Experts of a small language model.
Experts: a softmax router, a shared expert of 384 neurons.
Below are experts of layer 8 (counted from 0) of a mixture-of-experts language model. Rows are named router (the router's row for the expert), up (a neuron's input weights, with its number) and show model dimensions 224-255. Each number is 128 + 24 x the weight over its row's rms, rounded and kept within 0 to 255. Numbers have three digits each.
Before each expert's rows: "mostly gets" lists some tokens that are sent to it at least half of the time; "comes after" lists some tokens at least twice as common just before its tokens as in all text. This comes from a sample of Wikipedia text that the model never trained on. Tokens count by the router's weight.

# expert 0
mostly gets: "′", "°", "52", "82", "51", "59"
comes after: " ", ".", "–", "19", " (", "°"
router:126155146131131167100138122152107107151138142125159144146118165145156089152153092099127107120087
up0:104110113152070147165121157103121121088122170094114128157151126123158114185136145136155120103127
up1:133108149144147109176132104132139144125127101117108117180142119073135154138164125136126124147205
up2:112096099150143111155111143125123142166126127120151139097149115082154151124152154109079182131110
up3:140110090191124123122135126179169117103179121146126155124154152101180146092162136144132141164110
up4:120126103142127126128097119131165131130124138090138139109126144080095151133087163117129131107113
up5:143130106085148157112140139128103105129101110149100156116125099161078150121124099134158108141169
up6:151153127170099158126110130121117137142134166115092145141110148087151120157103121106092155134127

# expert 22
mostly gets: "In", " during", " his", " In", " until", " After"
comes after: ".", ".\n\n", " during", " his", " after", " for"
router:156145133136142137084149108131116125084166169146148131137126160131127120131167132094166147130118
up0:118132124141106111128108112129073171117121127141164115108153117145133061114129122162166119151118
up1:150126121183165160129125161129137124120184132159120086136106142066142125144159112100162116108122
up2:136176112133120130087117103113094122117146145131124116150125094141074104106104110221178119128116
up3:137140134172108122113080143101124155106151140151089122120114127122109112131108136160159159157120
up4:135170104139141136138162118124108131120137113086103123086133133148133142167119097129074095130125
up5:160109127144111171131140140134133094116143147096141150122040125121138117124125107109114180119104
up6:147132122171088127132154127105127144166103102175111105167160106128147115109132152086120142130161

# expert 24
mostly gets: " public", " second", " fourth", " third", " summer", " cl"
comes after: " the", " a", " and", "'s", " an", " \""
router:155153120126134124112127097135106081136165138088133091138116099124115103151150100155139121159144
up0:149111154089166105138080121179159122136132180113177131143132161143191126135160098099157165115148
up1:143115144104118119098122130134157153142130122098104131119164090109133130134122142133121101126120
up2:135130118171131155146164184139097122147107115115147110153120133112112131156104123129126146139135
up3:129168085110102139144116137137122080108173189149114111118101084089114136136156134128151181116144
up4:115144169080093134154080140145151112134116139108155161122160148204143134121160076158126033136124
up5:129129176117151180132163127128119091123145142150121118094082113123097130135144139114154079129125
up6:113071111124119088115105075124098144099194121131128150123090122102129078139152129154118099127166

# expert 4
mostly gets: "|", "|---|---|---|---|---|---|\n", " —;", "°N", "|---|---|\n", " –;"
comes after: " |\n", "\n", ")\n", "0", "%", ")"
router:176148121118173166148144090162093121112143142134146092154138146162165104158123114103154137121132
up0:112132105164124112159104113103119128100125125124109134114167105077135063137118161129148139146140
up1:094106106090111090152135098135137138122157122108132142091136138113113131143152147136106113129153
up2:108123112122044108117188144118143088127069126131119188106132101100111109166119095155072087102067
up3:134139134134127138102125098112132162128143109156089117122095142111120107133113149155094160135161
up4:090124150097134085129123075148141126124147144110145114100171127155084113148136091133126126100118
up5:114127133145106107134124107107100110129061111150127129121154123142139139158122139124117132161116
up6:145121138115080097160116153136139166121121137135149163166110138117120167158136144133150140098078

# expert 19
mostly gets: "==", "==\n\n", "Personal", "==\n", " ==\n\n", "==="
comes after: "==", "===", ".\n\n", "\n\n", "See", "==\n"
router:132174130114124148158137125145105112137155103128157107166134138144116134146141125146121137130101
up0:149120156112107124119115125103153106110141125135137107109134143106121153123158166107100129113159
up1:137126118124119171111146092135142160135144123122156103146145131117143120120154126140149140133175
up2:164184144123131134134126140121142094094099098081127130125103125091122117100128154109109128122125
up3:119125086143084149101107123086148171094115114153107106138149167126139128181144119131137126140157
up4:162169114143182157130150164135131172128118141125075121119126163194121142152128161095123124100170
up5:135137126104136129125172125098120106149134143119083095126126130128124101125185072111152141126169
up6:135134137147140115151098113131170186119154167154134104145136140116125116151136132102116121156131

# expert 2
mostly gets: " Committee", " Institute", " group", " army", " Ministry", " organization"
comes after: " the", " The", "The", "'s", " National", " his"
router:139145121153133171137120122135111113152130114126157112133138118169123110145153126155113100151130
up0:152141146132092119167128114087106153138129131140130128155141144123141086157143081157124129134111
up1:119114121106120108066154138108114116140108126086136142122147114129111121110114117118151122179120
up2:102115150115195118099143122115123172116121113130113126119140130073185131105116113128109132107110
up3:148143125119129089099117134154135110094188157121071136142122133097138126092137139129134105138089
up4:157124140120100120139140074089105087094152105187124143135137149150124098133109117126116150104150
up5:108135144103110125114133121160139136136103160129103119144107129120127118089166133162137123132142
up6:143136086142142130117127139167118090166088160141116126100116131136155154148134144141149180121111

# expert 8
mostly gets: " three", " two", " four", " many", " several", " six"
comes after: " ", ".", "00", "10", " $", " number"
router:147135141153109117121100112141092117138151206107171098118144168130158113125116131132118127119112
up0:093118097086172134132093100075114138104144153158123135090153140130157112117099082139147089108159
up1:118153117141101125109099101139119100158095139136096118122143163150110133117124114107135144116183
up2:094160142092119128149132115108039147103130121138066078108149147170159098138103101131140100149156
up3:075134141103155137140104146097146116140135129136132096101081143144152063135114091112098136139102
up4:140196148140138126119146154173149095136129121090102141143110144112121101149125112122129144134150
up5:125108156108118121134119119144099152177151123117118112154131133125108152121131177101127147138162
up6:089104075173107122160126166093090138109115126111126046141115147107141121139089124105106136132141

# expert 20
mostly gets: " the", "born", "The", "from", "the", "also"
comes after: " in", " of", " (", " at", " to", " from"
router:131133138144133119133171132146125113094129144130132142137101164181161141144128138090131141108099
up0:134173108134134108111161140130115165137108111133134140098141160077131107144105161096154097129159
up1:115130119134116120146125090157127119166162135134163138150093111154103143148148108153098146127104
up2:160153170084124131157119148121116158151114111149117121124097111146110131154106099157119141133143
up3:152137158140134162110126145176067135162141118138152125174134161121116102065153176133100104130082
up4:168163089106142152131123177132156110132121091090104144106140100124138159160173120129153112152145
up5:082166094127155144143125094104071145148128160121133101154118129127130130178103059159122150157112
up6:111167083117155124183086114152094117135105144149160131109129129085143127168125096163132144149132

# expert 23
mostly gets: " ENG", "   ", " ESP", " GER", " RUS", " AUS"
comes after: "\n", " |\n", ")\n", "-", ".\n", " by"
router:173139116144170136114162133151073128098158161128137135166121143153137095147116125102132102102116
up0:136120118182157093157140121138136139116125125132103142132094139113087107123141119084119126102120
up1:139098085132157117104125085121110138105159124092110110150118177118150088121136140136158116157139
up2:115153088090111091150082109129118145147167158119122128127108129123102138153144119148075112164156
up3:115130129134133144131138099142087123162106149169131132107109124100116147171094102123149102152134
up4:113131114100119139137104103144138117124077153146144143114140107125114092186122150115150150149123
up5:098123152159152114112146154113140119117139117153112096168132131142153147148108089118116123095144
up6:136143118115100146183125115157103142146165110120112112117123106115140142150115082134171122125092

# expert 12
mostly gets: " %", " DF", " MF", " Preceded", " Votes", " Succeeded"
comes after: " |", "|", " ", " |\n", " Team", " Year"
router:153155141166135158133140104124070115146133102126126113190166166114138091127107159108104121147125
up0:101147112162102125148131073104124139113092123076136109137132133120163062166104133160098107120117
up1:135129168102153134136138124139152122131152154076145178126153154196118109117121141143138125147124
up2:092102125142118168104115114140112110131103137154144157112173108122083128098108120141140135106140
up3:108135086104116122123119122111129137145125124089087111150101142149107120149116088150117113153165
up4:141096115136101176125117129136150121131151168133089142145118089114157147131153144171110063098090
up5:098163124182130157124142160126125090149143115179130156111087077095109174111143133155107127103130
up6:109147125108128127131082100116132128100165151148150095106130124123113113150101123135111093118132

# expert 16
mostly gets: " January", " November", " February", " October", " June", " April"
comes after: " ", " |", " in", ",", " January", " March"
router:181177092121125163114132109144087105123145170115146150124116132141140101158141139123140141122082
up0:145127115111096188158121121063131111082112141177108124122102150118104141129174122148137136146130
up1:110103119104124141120112142132130158106167138164131120082142150145104091106136154163095112103131
up2:129140106121160092156177113189145136175132102174136123129152126146126094118143129147107127144108
up3:138173106116142137127136109134123148151134181130164123094106103152095086169132162160144144132129
up4:129141115103156102139148121162107118169111138129183093126123139141137124146165133104096126130133
up5:135133103113126106115112118137144086149145184128173133115116133128117083133127160131143154122142
up6:121095080119195089156132141130165141093135128107134142153138106107109140136152104136130099101144

# expert 30
mostly gets: " was", " is", " are", " been", " were", " being"
comes after: " was", " is", " as", " It", " it", " he"
router:140136135116121138140107115117125099143120174143161118141114144152167122146151134113150142095120
up0:134151146145105158102127065145140093104097145119156148155125180157130095152108103145160108178121
up1:130114141098104186141129128144128141136138141086111100135116103125150131177125132116115117124093
up2:118182112169156130120135168107114156111120143096100124138161148136094115157153091108121147101124
up3:176129128148146069180103126135112104119097151135165118132110102096115144155136091144109137113138
up4:173126114109147163140104128137123099150104132081107143113198123146160133118126102133119130143156
up5:116121120151136116156144130150127114088178146115134112182111089104117130173117144115130141108141
up6:173192134137110124148138148109128131159132090093148126135116124085150095174091168114099148106149

# expert 9
mostly gets: " other", " these", " all", " each", " various", " same"
comes after: " of", " the", " on", " in", " to", " from"
router:146169126119104119147158104125095160146129140132115118134091180172133115147120148087145151119117
up0:117159101143139106128100124132132095134127114111110077096115161089142133135114138135133158155157
up1:144126091147118124075081110110155134122110117116122142156078163143170129139120101112093090145120
up2:172121121153110123144086115143123147091111162094117140110148099148142107129084138134171118134112
up3:113105115119108134102139121129109114120132135135136123110128155196107088099121109128103105145115
up4:133161129128112123119117165149094157129109123110119128153082110122121098128080090101117118153068
up5:131142129146100148075120144128150113135164170182114118111122159137155110164092129119143110113074
up6:133087099141090123126131096123160147122125108121110109143123129171127092158125077093116129146161

# expert 10
mostly gets: " became", " become", " include", " included", " called", " used"
comes after: " was", ",", " to", " is", " also", " which"
router:137142115138150113140142120124110144120138177158112114169127190166173099116124129099138135122140
up0:171128123069157145117088140088113096134149139108145112162094116115134137118113090147121134119121
up1:101144129112144121108126123117130170132134122146130134096103141133109109099114142088128136105114
up2:134122147114124116089142139126092119127125110138110081106117127084096090151116137116118166145151
up3:172134138123171118073128078082109169129094138147150126126131149143147099126099147121113154102102
up4:138173137114145139149180104126102150107111133174112144144116103112139136146145124147124141160130
up5:124140109153136150144072164169141102122113137115131141107151147112141157134149134131112125079143
up6:125142137143116148100083129116135159152127112115121116121119118134108125125119155125146128131101

# expert 31
mostly gets: " American", " British", " century", " German", " Canadian", " Russian"
comes after: "20", "19", "18", "–", "17", "th"
router:106165132134153165118122140145070115140134137124167139152128161119130123131136142145135130155094
up0:105086142143153111119112141129136170127170132120109121108139100144102145124141146111134128127136
up1:139134167129114109144103128156054131098090105167120114146134102100183147165119110114107152121139
up2:138131120117146116135129101094107105150179136122106149192112128124089095092102141117132180119101
up3:149154132129121158163105154163148139110125124179129122100130107110113159150117161153167121112088
up4:127132119152084136141190146148148126101107126085085125090130212111127141144155123109128148135121
up5:133132170188152158148127161134144126100140113128184130117130090113134089149154121104131157114069
up6:133171176134139128087139071123130103154073091118125083151103111137099130133115108153089141106153

# expert 28
mostly gets: "″N", "_{", " ", " $", "/", "aged"
comes after: " |", "|", ":", ";", "″N", " in"
router:150148080144127140130130082163128129119161188106157116131145127134135105125141125145147091126121
up0:136138159105168161084110135164112154139171134201105132177100148141149097124136107146098104149102
up1:157148140158132167097127135170086098162097136124109139134120140127103120172161096121130133126110
up2:103124104077102128146104133126108133153162162090126098112141109102144115155152144134120139114118
up3:107148108114137121148124151103111122096136095133141086103125118102112118172097109063115142175106
up4:093163156149172160140173107152159125125097081143141109127139117144156165102113148144181139091152
up5:123128141120097136123115067076136146096101148139183076085127150101095158108085134131132136161127
up6:130121119124128109146068123168122130123130121125155148171126123093140111156132101141116128134151

# expert 25
mostly gets: " Website", " UTC", " Coordinates", " Genus", " Born", " Died"
comes after: "-", ":", "\n\n", " •", ")\n\n", " Country"
router:132141145130112126111148097107135137161124138136142123165134142152130084154155116114128093121134
up0:138169124089149136133118134133138111133134153089128148108142121185138118118132108127119076160137
up1:137098114111106114150127135117158141151123130143134151165137100113136132106173139147107094127153
up2:128150131141169147155150113098109133093125136163123146076147151164131126160100099115090140101119
up3:129117137145097148157150151118128121106119173113116149114088087150115121168141098121103081132130
up4:127144092092081115154120099100098097126153112127165150109126103134125095102123118151136150120131
up5:114120136168131143134118112134116101077139133118092152146115140137109102089120126104099098127118
up6:123122099136125105180149113136135105124117104129124158156179106153126147111164115173135113116153